config = dict(
    activation='gelu',
    router_score='softmax',
    balance_bias=False,
    lr_router=0.000879,
    lr=0.00191,
    beta1=0.95,
)
Below are experts of layer 5 (counted from 0) of a mixture-of-experts language model. Rows are named router (the router's row for the expert), up (a neuron's input weights, with its number), down (a neuron's output weights, with its number) and show model dimensions 336-447. Each number is 128 + 32 x the weight over its row's rms, rounded and kept within 0 to 255.
After each expert's rows: "comes before" lists some tokens at least twice as common just after its tokens as in all text. This comes from a sample of Wikipedia text that the model never trained on. Tokens count by the router's weight.

# expert 17
router [111 128 101 132  97 150  74 130  93 140 138 213 109 175 133 122 176 189 125 118 145 105 182 103 119 172 137 133 139 132 121 101 187 140 136 119 132 127 159  89 154  80 123 104 167 143 117 151 151 111 168  75  54 111 138 100 143 141  96  76 152 117 179  93 195 156  72  74 108 144 179 124 144 176 171 169 157 181 139 118 120  88 107 173 137 161 141  94 118 181 158 124 129 145 133 148 122 150 133  93 132 145 143 111 121 107  74 152 102  64 102 201]
up0 [118  89 104 100  93 146 137 167  83 136 164 160 106 102 161  98 165 144 127 122 107 123  90 122 132 150  93 134 107 176 106 167 121 197 170 137 127 159 159 133 192 135 105  95 139 169 134 186 186 118 121 127  83  90  92  86 136 117 143 108 144 139 128  24 100 122  77 187  95 112  98 142  77 128 137 150 147  89 190 102 161 151 150  46 125 100 150 129  75 163 140 146 106 113 103 154 127  96 109 121 126 167 139 125 140 124 166 171 116 140 144 149]
down0 [137  85 129 102 154  77  86 105 167 153 116  99 108 111 152 106 138 125 155  46 125 114 112 122 128  91 123 128 144 171 133 108 129 125 132 120  83  97 111 142 145 172 141  92 129  81 147 110 106 110 123 107  47 111 119 228 127 145 103 144 175 102 165 128 143 135  84 130 104  73 100 124 219 112 143 158 104 126 111 105 137 110 146 136 162 105 123  88 153  69 106 134 173  61 104 127 120 166  59 167 115 186 126 166  88 108 217  59 130 138 162 185]
up1 [ 81 137 137 192 158 145 117 107 160 122  84 156 102  98 165 188 208  97 138 130  78 147 183 115 176 118 137 150 142 103  88 148 134 132 125 138 113 107 114 144 145  98 146 125 172 145 113 155 130  70 101  97  53 118  84 174 145 100 122 142 175 107 134 141 109  93 123 168 110 145  87  98  98  94 100 138 122  93 159 171  91 148 102 164 124  94 183 160 131 145  96  50 111 175  69 138  73 119 151 177 202 106 146 152 120 137 159 114 126 136 134 141]
down1 [140 198  86 163 134 123 112  99 180 119 135 136 135 155 157 162 110 189  71 177 108 100 132 202  91 168  94 143  87 133  98 136  96  82 140 130  74 155 135 165 145 112 105 146  90 128  66 136 155 101  98 168 152 100  88 128 160 173 126 147 171  67  87 149  82 141 141 126 106 157  81 131 159  78 111 144 172 136 119  85 109 140 124 164 136 157 164 130  78 156 125 142 145 158  99 152 136 120 102 169 182 103 184 162 133 109 117 205 111 164 156 133]
comes before: " ", " and", " but", " which", " a", " he"

# expert 33
router [155 128  87 113 135 154 119 104  98 175 125 158  97 170 114 131 110 158 104 135 105 102 116  74 108 123 164 136 148 140 123  81 148 100 149 111  78 129  97 117 131 109 125 120 112 161 158  92 145 152 163 111 100 119 115 102 140 187 208 197 102  98 143 121  87 171  62 134 143 144 139 191 102 138  91 159 120 162 117 196 134 136 108 139 108 135 161 102  75 151 140 107  68 102 122 129 113 120 116 129 184 175 138 110 115 148  87 117 138 145 109 119]
up0 [103  92 159 145 154  96 137 129 118 103 103 182 111 150 143 133  80 153 108 159 125 126  59 122  98  84 136 132 141 173 126 109 139 185 142 110 114 100 172 100 153 130 138 112 145  86 157 126 138 117 182 165 110 114 154 142  85 189 160 109 100 121 139 104 136 108 161 128 148 140 127 223 140 121 109 137  61 184 119 200 141 128  71  82  93 157 111 165 121 100 138 106 158  75 108  99 111 176 154 112 148 176 170 225 117 195 133  55 156 131  69 151]
down0 [127 125 140 186 169 156  79  98 158 101 140 160 149 111 160 157 115 186 124  99  60 123 157 113 130 191 129 147  89 178 115 172  81 166 110 170 133  71  76 139 120 155  75 100 136  90 107 156 131 108 133 136 165 135 137  99 136 161 113 102 149 127 176 109 122 139  89  79 153 149 113 110  80 118 132 158 101 143 139 143 143 121 181 116 110 100 103 107 131 154 188 119 107 135 122 131 138 122 149  48 139 144 126 142 125 130 124  98 151 150 196 152]
up1 [ 74 124 137 101 185 176  89  68  70 108 171 122 145  82 153 118 112 126 191 116  78 146 105 146 131 116  66  82 162 122  41  91 127 120 162  82 129 115 103 153 139 126 155 152 102 144  98 139 159 120 187 139  87  77 126 129 117 150 181 143 186 143 133  78 141 114 155 123 151 103 104  80 143 115 110 127 118 130 143 114 109  87 133  73  74  88 124 122 142 150  80 147 161 137 130  80 118 157 169 133 177 105 100 120 117  97  55 119  65 142 114 104]
down1 [105 138 123 153 146 154 127 175 130 117  99 180 181  58 172  70 136 100 179 146 158  96  96 110  65 142  87  65  87 113 155 161 143 138 171  65 146  96 179 117 104 120 148 138 106 138 125  76  85 134 203 129 101 111  63 152  70 204 125 109 125 151  96 162 137 111 168 106 179 123 123 154 129 132 104 167 145  49 149 111 120 146 153 154  86  90 120 133  90 170 138 106 124 115 116 134  98 166 187  84 110  94 171 134 180  83 108 121 181 121 130 141]
comes before: " ", " the", " January", " October", " November", " September"

# expert 18
router [110 165 131  82  59 128  89 110 107 106 139 133  72 155  76  84 126 149 154 152  75 154 148  61 122 149 197 128 142 131  95 108 139 145  98 145 149 181 128 125 166  92  93 167 149 199 136 120 138 124 149 105 143  70 145  91 140 123 157 189 152  47 144 148 130 124 165 108 162 164 177 126 150 141  90 149 114 176 127 135 126 125 103 129 138 134 198  99 153 124 102 134 162 131 135 135 134 140 103 157 161 120 153 122 148 137  91 176 158 122  80 160]
up0 [111 141 116 156 130 127  72  89 132  92 150 111 162 138 117 117 132 105 201 151 160 152 121  99 114 131 182 120 174 125 172 193 178 196  77 165 142 129 106  94 135  72 149 135 117 108  87 177  69 143 185 146 130 158 143 117 173 114  97 136 111  34 129 167 166 150 163 114 114 164 157 151 175 181  69  51  92 141  96 120 103  79 110 173 136 131 148 147 192 143 107 123 158 110 104 103 134 149 122 144  88  84 174 139 114 133 171 118 147 147 110 134]
down0 [154 115  71 136 172 144 159 154  98 148  92 111 106 118  64 123 153 167  66 149 147 155  83  89 180 137 147  79 173 108 105 138 114  91 100 121 151  94 131 132 113 152 111 129 158 107 135 113 138 157 160  85 148 139 131 115  89  87 160 117 139 163 164 152 104 185 181 140 134 118 113  99 127 169 158 183 147 119 154 118  95  95 137  89  89  93 109 214 113 130 133 124 175 122  97 115 112 145 124 135 103 102 166 139 108 100 106 131 162 115 193 127]
up1 [140 133 121 124 112 148 102 143 157 108 159  75 142 146 119  70 123 158 128 170 202 166 145  63  91 116 184 118 156 117  89 130  89  97 158  87 197 122 147 107  81 146 149  69 124 105 137 152 206  90 184 133 146 142 134 111 172 106 124  97 113 113 117 139 147 136 111  91  98 167 151  98 147 129 146  92 168 105 142  90 115 158 115 151 106 113  76 104 121 164 106 141 124  73 109 118 133 162 129 117 133 155 167 109 130 181 151 170 136 149 160 136]
down1 [124 118 146 123 165 114 100 124 143 101 126 127 124 103 131 132  91 114 163  72 132 129 138 115 155 122  91 116 151 162 134  59 156 111  60 106 123 188 131  98 142  92 141  64 118 134 155 105 118 162 104 190 147 127 114 169 141 100 167 118 150 136 181 129 176 109 121  81 110 140 132 110 163 158 142 165 178  75 143 158 108 191 137 180 148  42 113 156 196 143 140 176 103 135  66 124 160 136 139  99  86 109 140 201 100 127 111 180 120 107 137  99]
comes before: ",", " (", " |", "s", ";", "'"

# expert 7
router [136 132 115 123 160 112  95 144 110 142 144 159 102 107 166 133 130 125 129 130  78 130 173 117 170 133 133 134 166 147 159 141  96 161 134  58 144 153 123 105 169  98 115 165  70 146 110 118 165 161 149 104  81  91 160 122 147 101 132  62 116  74 178 115 129 190 130  78 178 102 141 168  40 172  87 157 133 117 127 143  87 161 162 135 103 187 182 104 119 137 169 127 128 109 142 128 147 136 113 168 144  68 128 113 123 150 150 149 155 157 134 164]
up0 [184  99 149 156 108 158 146  86 117 102 157 204 159 138 120  76 157 118 110 156 142 168 139 111 148 122 119 180 114 167 168 115 170 103 137  89 136 159 155 157 145 114 144 103 104 121 134 158 120 141  63 136 127  39 125 195 122  60 160 105  85 172 140 148 109  64  97 118 139 141 163 129 135 156 121  81 135 160 160 147 160  87 158 134 133 146 178 145 134  73 142 123 196 133 136  81 138 135 135 138 155 140  97 105  67 125 144  89 135 127 149 182]
down0 [174 154  80 147 173  90 156 157 182 131 129  74 159  96 127 134 182 175 123 142 168 154 151 149 180 109  99 106 165 167 139 135 173 174  76 187 125 111 152 111 130  92 146 197 121 200 128 155  94  94  93 151 113 141 104 161 111 160 129  69  93  95 126 135 135 132  72  86 149 122 119 105 108 159 152 154 154 112 116 109 146 156 156  84 114 148 109  84 114  78  90 185 121 134 115 177  88 161 145 171 116 148 117 124 141 132 111 156 178 133  97 110]
up1 [168 114 108  77 126 179 151 172 123 114 145 164  98 107  91 115  98  78 182  64 114 117 130 135 137 192 149 231 113 128  97 105 155 168 155 177 170 139 139 116 116 172  85 144 160 148  95 153 119 137 136  66 154  74 144 171 169 161 148 123 129 109 113 159 161  78 121 132  66 153  87 150 112 122 168  43 135 118  88 125 110 135  98 159 135 141 198 138 146 147  82 100 156 140  80 100 127 171 109 108 123 131 163 184 149 108 125 137  85 142 112 119]
down1 [117  76 121 151 184  52 168 155 170 130  96 109 125 151  90 116 148 105 121 111  77 143 190 117 158 116 106  80 127 180 116 134 157 166  81 205 162 124 131 143  61 135 104 104 108  70  68  86 184 137 131 145 161 130 105  85 164  91 103 110 151 134  95  84  87 138 124 152  98 165 213 131 117 166  96  78  99 174 126 130  73  69 114  90 147 184 133 108 124 150 137 132 129 106 170 138  50 168 126 146 212 153  93 173 169  90 127  88 100  83  40 153]
comes before: " of", " in", ",", " for", " and", " by"

# expert 16
router [154 125 113  47 129 113  80  79 111 114 119 160  80 169 144  63 149 128 161 137 107 114 136 117 128 142 153 149 129 105  64 141 138 116 149  86 138 145 128 111 150 130 119 147 116 200 120 116 141  55 175 115 127 139 170 108 125 141 127  88 116  84 192 166 135 182 101 125 102 135 110 132 155 170 108 103 123 144  89 119 137 113  99 132 119 198 122 109 116 135 114 126  99 104 155 147  73 168  55 145 152 122 155 108 114 162  59 159 147  77 129 112]
up0 [100 118 162 102 164 187 175  50 121  92 106 121  84 142 115 151 157 116 134 140 143 155 111 115  92 106 166 138 164 113  99 156 125 109  75 129 146 167 172 116  94 122 162 195 100 118 192  93 176 112 182 150  70 135 139 122 125 105 112 148 137 165 146 131 153 181 132  89 140  56 133 163 139 127 165 145 145 100  83  61 109 120 133 132 119 156 152 118 155 122 160 138 127 126 156  40 106 174 132  60 165 165 119  92 188 182 123 118 156 117 116  99]
down0 [129  79 141 113 128 146 162 107  99 128  92 156 121 106  99 106 165  72  94 144  91 155 116 133 170  85 107 123 122 142 150 185  81  91 161 100 166 143 163 200 167 110  92 147 134 168 161  73  91 169 164 145  91 121 123 150 134 125 120  73 151 149 160 136  87 140 157  95  77  75 171  82 130 106 106  78 148  55  78 103 115 131 114 162 119 106 127 167 198  95 138 115  84 206 126 166 194  48 103 197 164 192 148 144 116 136 165 140 127 130  78  95]
up1 [ 75  98 133 146 114 102  93  81 104  80 145  82 144 136 204 188 155  93 132 141 152 163 132 135 127 132 107 181  87 108  52 129  85 155 144 104 146 139 138 106 128  77 122 103 122 151 112 109 165 111  44 105  89 118  98 104 112 120 149  86 140 115 141 153 124  91 126 119 161 112 143 137 176  93 160 136 119 120  98 111 171  89 153 114 101 149 119 141 130 140 133  80  86 104 150 159 162 101 104 190  89 107  95 144  97 175  74 170  84  76 173 148]
down1 [ 83 133 145 104 149 155 148 111  77  64  74 130 125 124 133 136 146  79 128 105 141 153 117 117  93 148 104 133  60 165 117  55 120 200 162 142 108 135  95  97 118 114 126 145 138 108 171 112 140 131 106  50 144  81 126 131  78 173 151  89 140 157  97 184 152  63 161 202 106 132 156 165 113 140 179 174 140 115  99 103 131 174 196 130  70 143 125 132  85 127  93 140 132 144 110 213  91 179 130 172 153  86  99 169 134 149 136 117 152 171 197  85]
comes before: " |", ",", "–", "0", ".", ")"

# expert 19
router [129 162 106 109 108 158 119 112 120 148 137 158 122 161  84 104 150 146  86 160  88 119 192  94 147  81 150 146 152 149 120  49 100 109 189  86  86 148 117 114 147 125 127  91 129 161 105 101 109 141  96  95 109 155 132  71 201 204 118 169 165 116 182 120 125 168 141 172  84 138 189 128  29 126  67 166 163 162 135  86 123  87 178 162 148 144 167 132 163 153 132 133 101 113 177 115 104 141 114 144 156 130 129 101 120 146 110 141 127 147 114 176]
up0 [ 52  85 138  71 105 120 140 163 166 110 138 137 147 162 131 133 110 136 133 175 132  75  96 146 116  82 164 178 145 148 117 191 115  95 125 113 167 140 119  64  91 132 145  99  69 150 131 118 123 103 127 180 176 209 141 123  84 187 156 108  67 137 119 121 129  74 124  60  87 184 155 108 155 102 123 196 137 170 107 135 119 116 174 149 120 135  73 128 108  99  91 107 105 132 139 104 149 127  92 149  96 134  78 127 133  98 109  69 150 152 156 103]
down0 [141 115 140  47 176 149 135 116 124 149 126 187 159 107 173 125 132 151 154 128 136 109 166 166 132 132  96 123 129  68 113 161 161 170 108 157 152 196 110  70 174 183 124 124 150  89  55 178  98 109 149 127 111 106 109  45  87  97 128 112 174 124 162 172 137 105 158  75 200 177 129 169 174 168 106 127  98 137 109  85  88 136  88  83 143 156 109 151  99 173 134  89 150  99  85 102 126  68  75 133 197 160 116 155 143 106 147 145 184  95 109 118]
up1 [145  89  70 129 145 128 134 140 212 133 145  93 106 126 117 173  93 126 156 145 110 115  83 113 192 120 121 134 163 105 134 101 132 131 144 144 122 119 232 132 162 146 125  72 123 123 122 149 133 142 151 102  80  93 152 189 115 134  81 136 101  65  90 171  91 183  83 114 140  94 165 123 136 173 166 164  88 110  97 188 146 119  88 160 126  83 125 121 109 120 134 141 144 164 124 150 205 203 150 138  91  88  89 175 148  41 121 129  74 103 162 109]
down1 [127 148 113  68 159 130 190 136 100  89 122 137 164 142 153 142 145  92 139 135  62 118  68 114 171 127 197  72 126 116 182 174 111 124 123 113 145  40 167 156  93 119 120 137  94  90 179  67 170 123 106 131 151 144  74 139 141 147 115 140 125 124 133 146 141 113 119 168 172 178 135 111 141 160 133 105 120  87 136 114 171   7  98  37  44 181 177  94 131  89 154 171 136 159  76 162 151 218  80 131 168  78 126 146 116  92 141 119 118 104 126 136]
comes before: " the", " a", " his", " their", " her", " an"

# expert 0
router [166 160 132 116 103 136 121  97 117 116 146 148  66 154 137  48  96 178 114 118 127 152 155 134 140 131 153 126 171 151 139 141  96 126 142 144 111 155 122 133 160 115 104  56 113 180 191 145 123 111 161  74  87  67 173 105 162 145 133  87 121 126 118 122 157 125 112 181  99 136 102 161 121 189 128 139 175 162 128 166 145  70  71 147 119 150 137 118  59 109 107 101 120 110 153 152  84 134 101 118 136 122 133 118 106 144  97 145 128 102 106 160]
up0 [110 207 109 126 206  94 166 137 143  90 132  84  85  96 140 103  46 145 123 161 177 140 150 107 124 124 135 136 186 138  91 125 146 170 197 173 139 168 102 114 119 189 135  90 120 123  90 113 114 129 115 166 130 179 158 146 194 167 226  48  80 193  86 105 130 128 188 142 147  81  95 108 158 122 110 210 142 112 107  77 156 101  54 124  98 159 145  88 146 155 114 106 110  96 113 129 153 191  90 137 153 137 165 136  95  96 114  93 144 142 183 155]
down0 [146 132 181 169 149 118  96 104 104 110  99 113 152 168 157 108 169 160  97 191 127 153 168 139 178  93 123 108 159  61  71  66 170 157 141  76  92 157 123 155 134  83  73 147  93 113 155 138 122 115 116 145 106  95 154 156 163  72 136 124 126 141  98  96 119  84 117 137 154 167 169 112 161 148 134 126 145  57 137 125 144  90 117 157  71  95  95  54  97 111 190 108 157  83 129 133 117 163 150 142 102 107 158 161  90 118  53 173 162 166 161 157]
up1 [169 135 137  95 174 111 145 111 141 150 143  99 115 144 140 154  78 222 106 114 163 154 107 130 172  77 116 132 172 148 110  77 104 143 130  58 147 161 103  74 132 145  82 139  88 136 100 144 111  85 147 139 117  67 107 138 104 126 115 160 103 133 118 126 119  95 118 193 151  83 146  96 141 204 126  80 114 165  92 185 134 128  90  66 170 137 106 114  70 145 135 103 145 178 133 109 106 109 158 112 139 139 113 156 116 195 114  61 156 158  86  67]
down1 [144 115 182 153 199 115 138 117 154 136 105 138 124 131 192  94 110 196 183 102 136  93 146  62 120 124 104 116 142 112  97 148 161 148 150 108  70  66 172  99 153 163  71  95 125 139 145 102 111 126 163  97 107 145 123  82 145 110 123 119 141 113 164 137 187  80 135 136 131 139  90 152 129 101  65 186 136  38 154 167 147 139 133 159 109  92 160 146 112 131  94 136 162 117 125 172 186  85  99  67  89 120 134 145 139 149  99  79  86 151 136 135]
comes before: "9", "1", "-", "8", "2", "6"

# expert 26
router [147 156 122 127 108 165 106 116 116 104 113 175 107 132  78 122 168 165 137 140  79 144 124  68 118 121 167 114 158 151  97 104 146 112 138  97 138 161  64  82 162 107 114 111 139 149 107 106 138 121 142  87 126 120 152 119 147 130  57 163  83 109 123 134 149 169 135 138  96 141 110 168 122 168 148 160 159 161  93 156 143 126 180 185 109 133 152 123 105 143 193 135 140  91 159  89 122 148 150 172 119  98  79  62 104 149 122 150  68 120 123 184]
up20 [135 134 129  84 147 153 169 122 172 107 136 120 118 132 111 104 146 134 128 109  80 147 143 108 135 156 141  64 116 200 174 117  60 161 136 115 188 165 132  92 101 152 122 151  80 170 119 127  64 169 145 108  92 122 110 180 128 117  88 107 173 136  69 144 162 144 116 157 133 162 140 174 101 144  89 129 141 146  88 150 155 132 108 102 117 152 113 194 175  78 138  94  88 171 143 116  89 157 137  98 123 189 107  80 120  78 115 122 140 159 136 121]
down20 [154  61 164 142  65  68 128 119 116 151 124  76 178  88 142 141 112 161 169 200 137 167 120 111 103 135 153 102 106 124 103 154  46 144 144  86 116 126 126 111 175 101 153 139 131 109  90 116 143 102 110 141 135  19 130 132 157  68  48 154 186 127 121 133 176 156 141 126 162 121 191 102  97 151 104  96 119 109 148  50 109 141 156 116 123  93 132 125 108 148  81 108 172 131 153 115 153 142 122  48 113  89 160  86 114 112 138 187 133 137 171 150]
up21 [180 129 135 157 121 144  86  95 136 109 147 112  76  74  87  94 151 157 166 166 157 155  62 143  76 146 179  93 224 170 122 133  64 116 112  65  85 106 144 112 165 183 110 137 131  83 126  66 154 102 167  55  57 132  88 127 117 115 135 154 121 114 141  96 144  94 141 125  72 137 150 158 146 134  96 114 167  83 126 183 161 143 138 148  76 205 123 156 164 138 187 174 118 139 133  94 109 140 121 117 130 172 113 154 104 158 151 108 130 118 154 186]
down21 [105  75 116 124 133  94 103 116 199  88 161 135 149 161 153 162 105 115 134 146 147 148 166 102  96 117 122 155  96 176  99 130 134  88 137 132  81 156 117  90 136 138 165 104 200  98 153 163 200 112 170 167  99 141  81  34  84 135 136 139 124 110 182 105 134 116 113 127 137 157  75 133 100 192 114 149 152  78 112 162  43 113 158 165  84 140 116  88 136 110 121 145 110 125 118 159  94 201 137 117 104 163 124 143 108 153 142 145  71 142 185 139]
comes before: " ", "\n", " \"", " —", " The", " A"

# expert 38
router [116 150 121 115 101 183  88 199 115 121 163 194 119 161 151 110  95 138  96 145  98 120 166 146 103 124 127 172 142  87  65 119 155  74 146  78 127 154 177 120 145 117  94 168  62 143 169 120 165 115 159 130 141 137 155 111 162 141  83 143  79  97 169 115 120 115 126 155 116 149  88 148 134 174 131 153 142 116 102 127 144  99  93 147 106 182 146  62 151 137 162  85 144  98 158 121 107 135 122 138 130 122 120 102  97 187 107 124 125 112  91 216]
up0 [127 129 138 158  42 116 146 127  83 133  70 160 135  89 133 140 128 131 171 127  82  85  59 111 143 174 147 133  87 148 197 128  98 145 140 134 113 107 116 136 134 129  84 169 169 170  77 113 153 142 188  77 101 147  72 121 120  89  94 100 103  92 122 154 133 144 148 162  56 193 134 120 128 120 170 134 129  96  85 167  70 127 126 131 117  90  95 213 157 156 126  87  80 130 107 192  99  89 184 145 128 105 138 105 108 150 119  81 107  97 112 176]
down0 [ 83  66  99 160 122 133 117 127 128 125 147 111  93  82 139  78 184 128 111 115 123  96 125  94 131 113 102 141  51  94  78  81  81 125 113  76 137 144 158  71 126 180 123 140  92 131 157 119 141  65 100 192 100 134 119 150  99 110 107  76 151  94 119 201 112 123  88 107  90  70  89  93 140 156  55  82 130 126 164  91 107 121 136 144 130 111 156  85 144 141 111 173 166 118 149 138 145 181  86 111 108 139  90 126 166 127 111 180 115 113 124  96]
up1 [138 152 148 152  78 108 144 126 154  85 171 118 133 103 130 128 170 142 118 161  86 175 212 231 151 132 124 130 145  95 130 114 167 145 144 128 118 139 139 108 169 125 112 111  85 133  76 114 104 145 178 104 117  97 174 147  89 128 116 140 110 160  73 175 144 120  65 155 113  80 168 165 129  98  85 134 142  80 142 124 153 123 145 158  87 117 152 119 169 137 105 188 164 156 150 122 133 130 164 136 152  79 151  81 153 143  91 190 112 139  71 152]
down1 [107 191  59 154 212 110 150 132 186 142 113 108  60 107  76 128 141 105 138 136 141  90 117 144 109 156 113 113 185 184 149 168  87 171 104 156  96  99 128 118  57 163 106 174 142 138  98 106 123 147 121 131 174  99 206 102 123 134 115 127 144 111  75 157 156  90 115 120 143 150 136 102 112 127 136 155 131 130 110  60 146 126 137 207  64 197 212 105 103 128 126 120 175 118 165 118 153 112 149 124 163 117  93 125 175 136 105 132 109 106  71  76]
comes before: ".", ",", " in", " and", " was", " to"

# expert 2
router [177 142 116 102 117 155 124 143 132 151 168 132 116 122 123  49 126 193 108 157 141 142 139 133 111 127 173 181 184 151 106 120 171  82 121 128  81 117 136 117 138  95 107 130 125 170 132 148 138 116 127 160 134 142 144  97 121 152 122  90 157  96 115  93 112 188 138  66 156 135 162 149 136 150 126 118 203 219 124 160 169  71 105 145  70 141 129  97  47 172 136  98 148 114 133 146 126 136 154  93 164 119 100  76 128 156 146  77 144 118 116 124]
up0 [153 108 119 158 144 148  92  95  67 161 213 152 152 187 116 157 114 113  67  84 143  83 131 134 121 151 110 111 118 119  93  94 122 115 115 175 125  66 120  90 151 173  99 119 150  67 188 110 141 125 142 119 162  98 168 162 117 186 134 176  97 149 194 150 144 155 119 161 155 139 151 111 111 118 160 152 169 151 143 121 161  80  75 171 115 149 139 172 129  87 121 112 151  93 122 141  57 173 123 113  93 208 199 139  92 115 108  72 159 115  96  85]
down0 [126 107 129 102  57 145  78 108 111 140 118 102 198 133  94 166 131  66  78 150 126  82 106 139 132  99 129  99 124 141  80 112 128  95 109  90 170 165 173 126  75 156 147  96  98 130 135 127 112  90 130 128 129 169 110 139 117 218  68  86  79 105 129 109 155 151 138  84 172 146 111 147 112 171 141 104 116 150  97 102 126 103  57  71 119  76 116 117 188  84 109 179 112 158  89 114 149 191 181 158 199 160 152 126  48 112 130 104 136 112 102  87]
up1 [104 128 111  96 123 129 146 148  71 112 146 118 144 145 126 160  97 167 106 135  95 125 140 128 121 102 131 111 119 125 155 156 106 116 125 105 156 109 137 127 187 136 120 168  93 156 139  62 148 147 106 136 167  35 150 133  44 130 115 137 121 112 127 180  94 115 107 168 137 140 228 137 121 155 220 138 132 112 120 112 102  87 173 178  83 151 158  96 139 149 121 135  83 146 146 200 106  92 176  97  53 118 125 116 198 158 129 128 163 135 162 142]
down1 [152 174 145 114 155 136 141 156 129 103  43 167 112 132 120 102 120 180  88 113 111 128 117 198 126 104 141 165 112  76 133 125 134 131  97  96 122 154 152 108 176 119 171  99 125 178 132 148 140 113  70 200 141 137 153 107 115 106 135  99 172 130 100 142 121 168 112 160  91 145 157 117 143 164 115 115 105 109 107 171 154 140  72 153  53 134 134 182 120 147 161 129 124 131  95  88 120 159 178 193 108 167 131 119 127 104  98  79  44 154 169  83]
comes before: "1", "2", "3", "4", "5", "6"

# expert 30
router [155 187  99 111 101 167 103 134 105 186 176 139 115 178  46 121  68 155 101 153  95  98 176 126 168  98 140 120 180 124 146  88  94 103 145  89 100 192 115  94 120  76 138 163 120 161 107 115 123 101 165  83 158 122 120  70 203 162 148 116 159 122 104 117 190 130 122 144  91 153 127 129  43 118  28 121 137 142 107 109 134 124  61 187 141 149 126 116 138 112 167  98 106  52 185 111 129 150  53 124 139  94 104 129 120 162 100 108 136  87 128 183]
up0 [108 131 133  98 208 109  99 123 123  90 140 131 111  86 124 144 124 135  74 182 130  95 131 139 129  87 158  90  52  72 114  87 142 103 124  84 154 166 224  81 153 109 154 159 133 123  80 146 168 153 155 116 161 127  91 125 115 116 147 139 123  47  84 143  91 119  43 108 144 111 118 172 118 175 105 132 154 118 142  85 112 145 111  97 135 120 150  65 191 148 119  71 142 180 121 134 126 145 116 131 154 126 178 164  90 132  97 134 175 192 102 173]
down0 [121  89 135 116 157 180 106 162 129 151 141 136 154 118 142 128 146 131 110 116 158  92  98 113 106 163  75 163  96  77  76 134 128  91 101 108 136 106 162  65 184 137  81 104 194  88 183 134 153 144 100 166 102  99 121 121 148 113 127 122 216 112 101 114 159 117 117 133 165 140 159 148 109  58 139 132 131 196 144 138 138 109 131  97 104 125 200 113 100 148 116  89  88 188 111 103 110 149 141 200 130 151 160 123 146 132  85 151 113 195 123 107]
up1 [135 137 162 133 137 118  78 165  92 142 136 116 171 107 104 103 170 155  93 138 128 103 142 163 112 100 166 101  48  77 188  93 131 179 114 137  81  69  62 163 154  94 124  85 135 156 102  98  82 180 157 164 128 153 147 116 173  99  88 106 154 108 130 148 147 138 103 174 129 176  76 151 170 144 102 120  98  89 185 111 175 216 104 148 110 117  91 135 128 171 137 131 160 147 171 104 107 156 164 131  85 145 156  87 151 118 156  92  89 186 156 144]
down1 [159 109  79 151 117 152 110 149 170 139 132 130 147 116  78 209 152  77 155 130 136 156 142 136 117 116 119 114 102 186  93 168 118 145 188 139 110 108 139 135 123 104  90 121 153  86 155 122 161 112 167 153 103 168 148 131 119 168 120 177 123 125 119 164 115  65  92 107 110 174 151  83  83  35 109 115 166 161 124 119 141 171 105 184  79 134  96 119 111 100 164 115 107 182 157 151 118 111 180 119 127 154 114 124 118 116  67 151 148 170 104 146]
comes before: " the", " a", " that", " his", " it", " to"

# expert 22
router [170 172 129 102  90 187 121 193  92 157 151 124 115 170  87 129 120 143 151 130 109  92 152 134 128 137 152 148 145 154  64 136 139 111 145 120  93 140 159 102 160 106 113  97 128 141  97  97 138 135 144  80  96  63 167 111 121 137 171 144  71  92 152 163 123 153 164 118 178 135 129 112 120 152 139 154 118 138 100 152 118 132 136 123 111 142  95 103 122 177 138 101 104  96 147 170 120 118  18 188 108 117 116  91 119 134 130 249  36 154  86 136]
up0 [117  77 133 106  81 167 151 155 140 107 160 157 148 132 142 155 126 158 110 155  99 147 134 160 113 147 102 115 139 160 195 108 139 132  72  69 124 102 137 121  66  65 151  84  63 105 109 182 122  64 135 109 162  78 180 103  73 169 125 134  99 154 128 123 186 109 126  80 118 150 102 139 114 151 177 111 128  94 155 146 159 141 146  55 123 156 120 123 142 167 148 158  81 133 139 144 164  67 142 141 122 135 106 137 137  65 154 145 157 197 140 131]
down0 [104 126 134 136 122 155 131 165 111 134 165 153 151 123 203 117  88 156  92 111 121 108 123 183  97  99 130 100 118 182  90 134 124 159 118 108 152 169 161  86 106 164  64  91  82  94  78 149 120 115 122  76 133 146 155 169 103 135 159 143 179 109 116  93  98  94 176 155  88 132  97 140 126 192  98 182  81 117 180 126  62 168 137  82 117 166 154 169 109 132 161 135 149  74 173 129 100 174 141 111 108 167 177 114 128 102  98  84 164  87 133  86]
up1 [126  88 136 167 124 137 101 145 140 110 121 167 129  98 138 144  77 133 140  86  93  86  97 153 159 175 166 138  63 133 159 118 150 122 141 150 141 149 124 121  96  79 174 107 147 191  97 177 165 170  67 119 166  60 178  88 167  73 159 195 135 183 142 112 172 153 152  87 107 102 128 107 117 142  98 181  70  55 122 143 102 140 118  54 195 155 113  94 164 139 171 125 133 105 110 165 112 133 110 130 126 145 158 153  98 122 151 131 170 104 126 135]
down1 [125 146 135 117 118 121 180 166 156 120 131 160 135 110 163 144  70 106 152  66 106 162 187 151 146 172 205 121 123 159 135 122  96 154 180 121 114 173  93  64 142 161 175 176 180 101 105 114 131 162 143 120  96  94 139 126  91 135 155 137  52 124 118 161 147 119 122 143  98 143 172 197  97 104  89  98  68 143 121  66 180  73 152 176 164 102 161 142 156  98  93 107  76  85 142  82 136 145 124  75 166 137 110 149 177 125 138 141 111 180 116 103]
comes before: " |", ".", ")", "s", ";", ".,"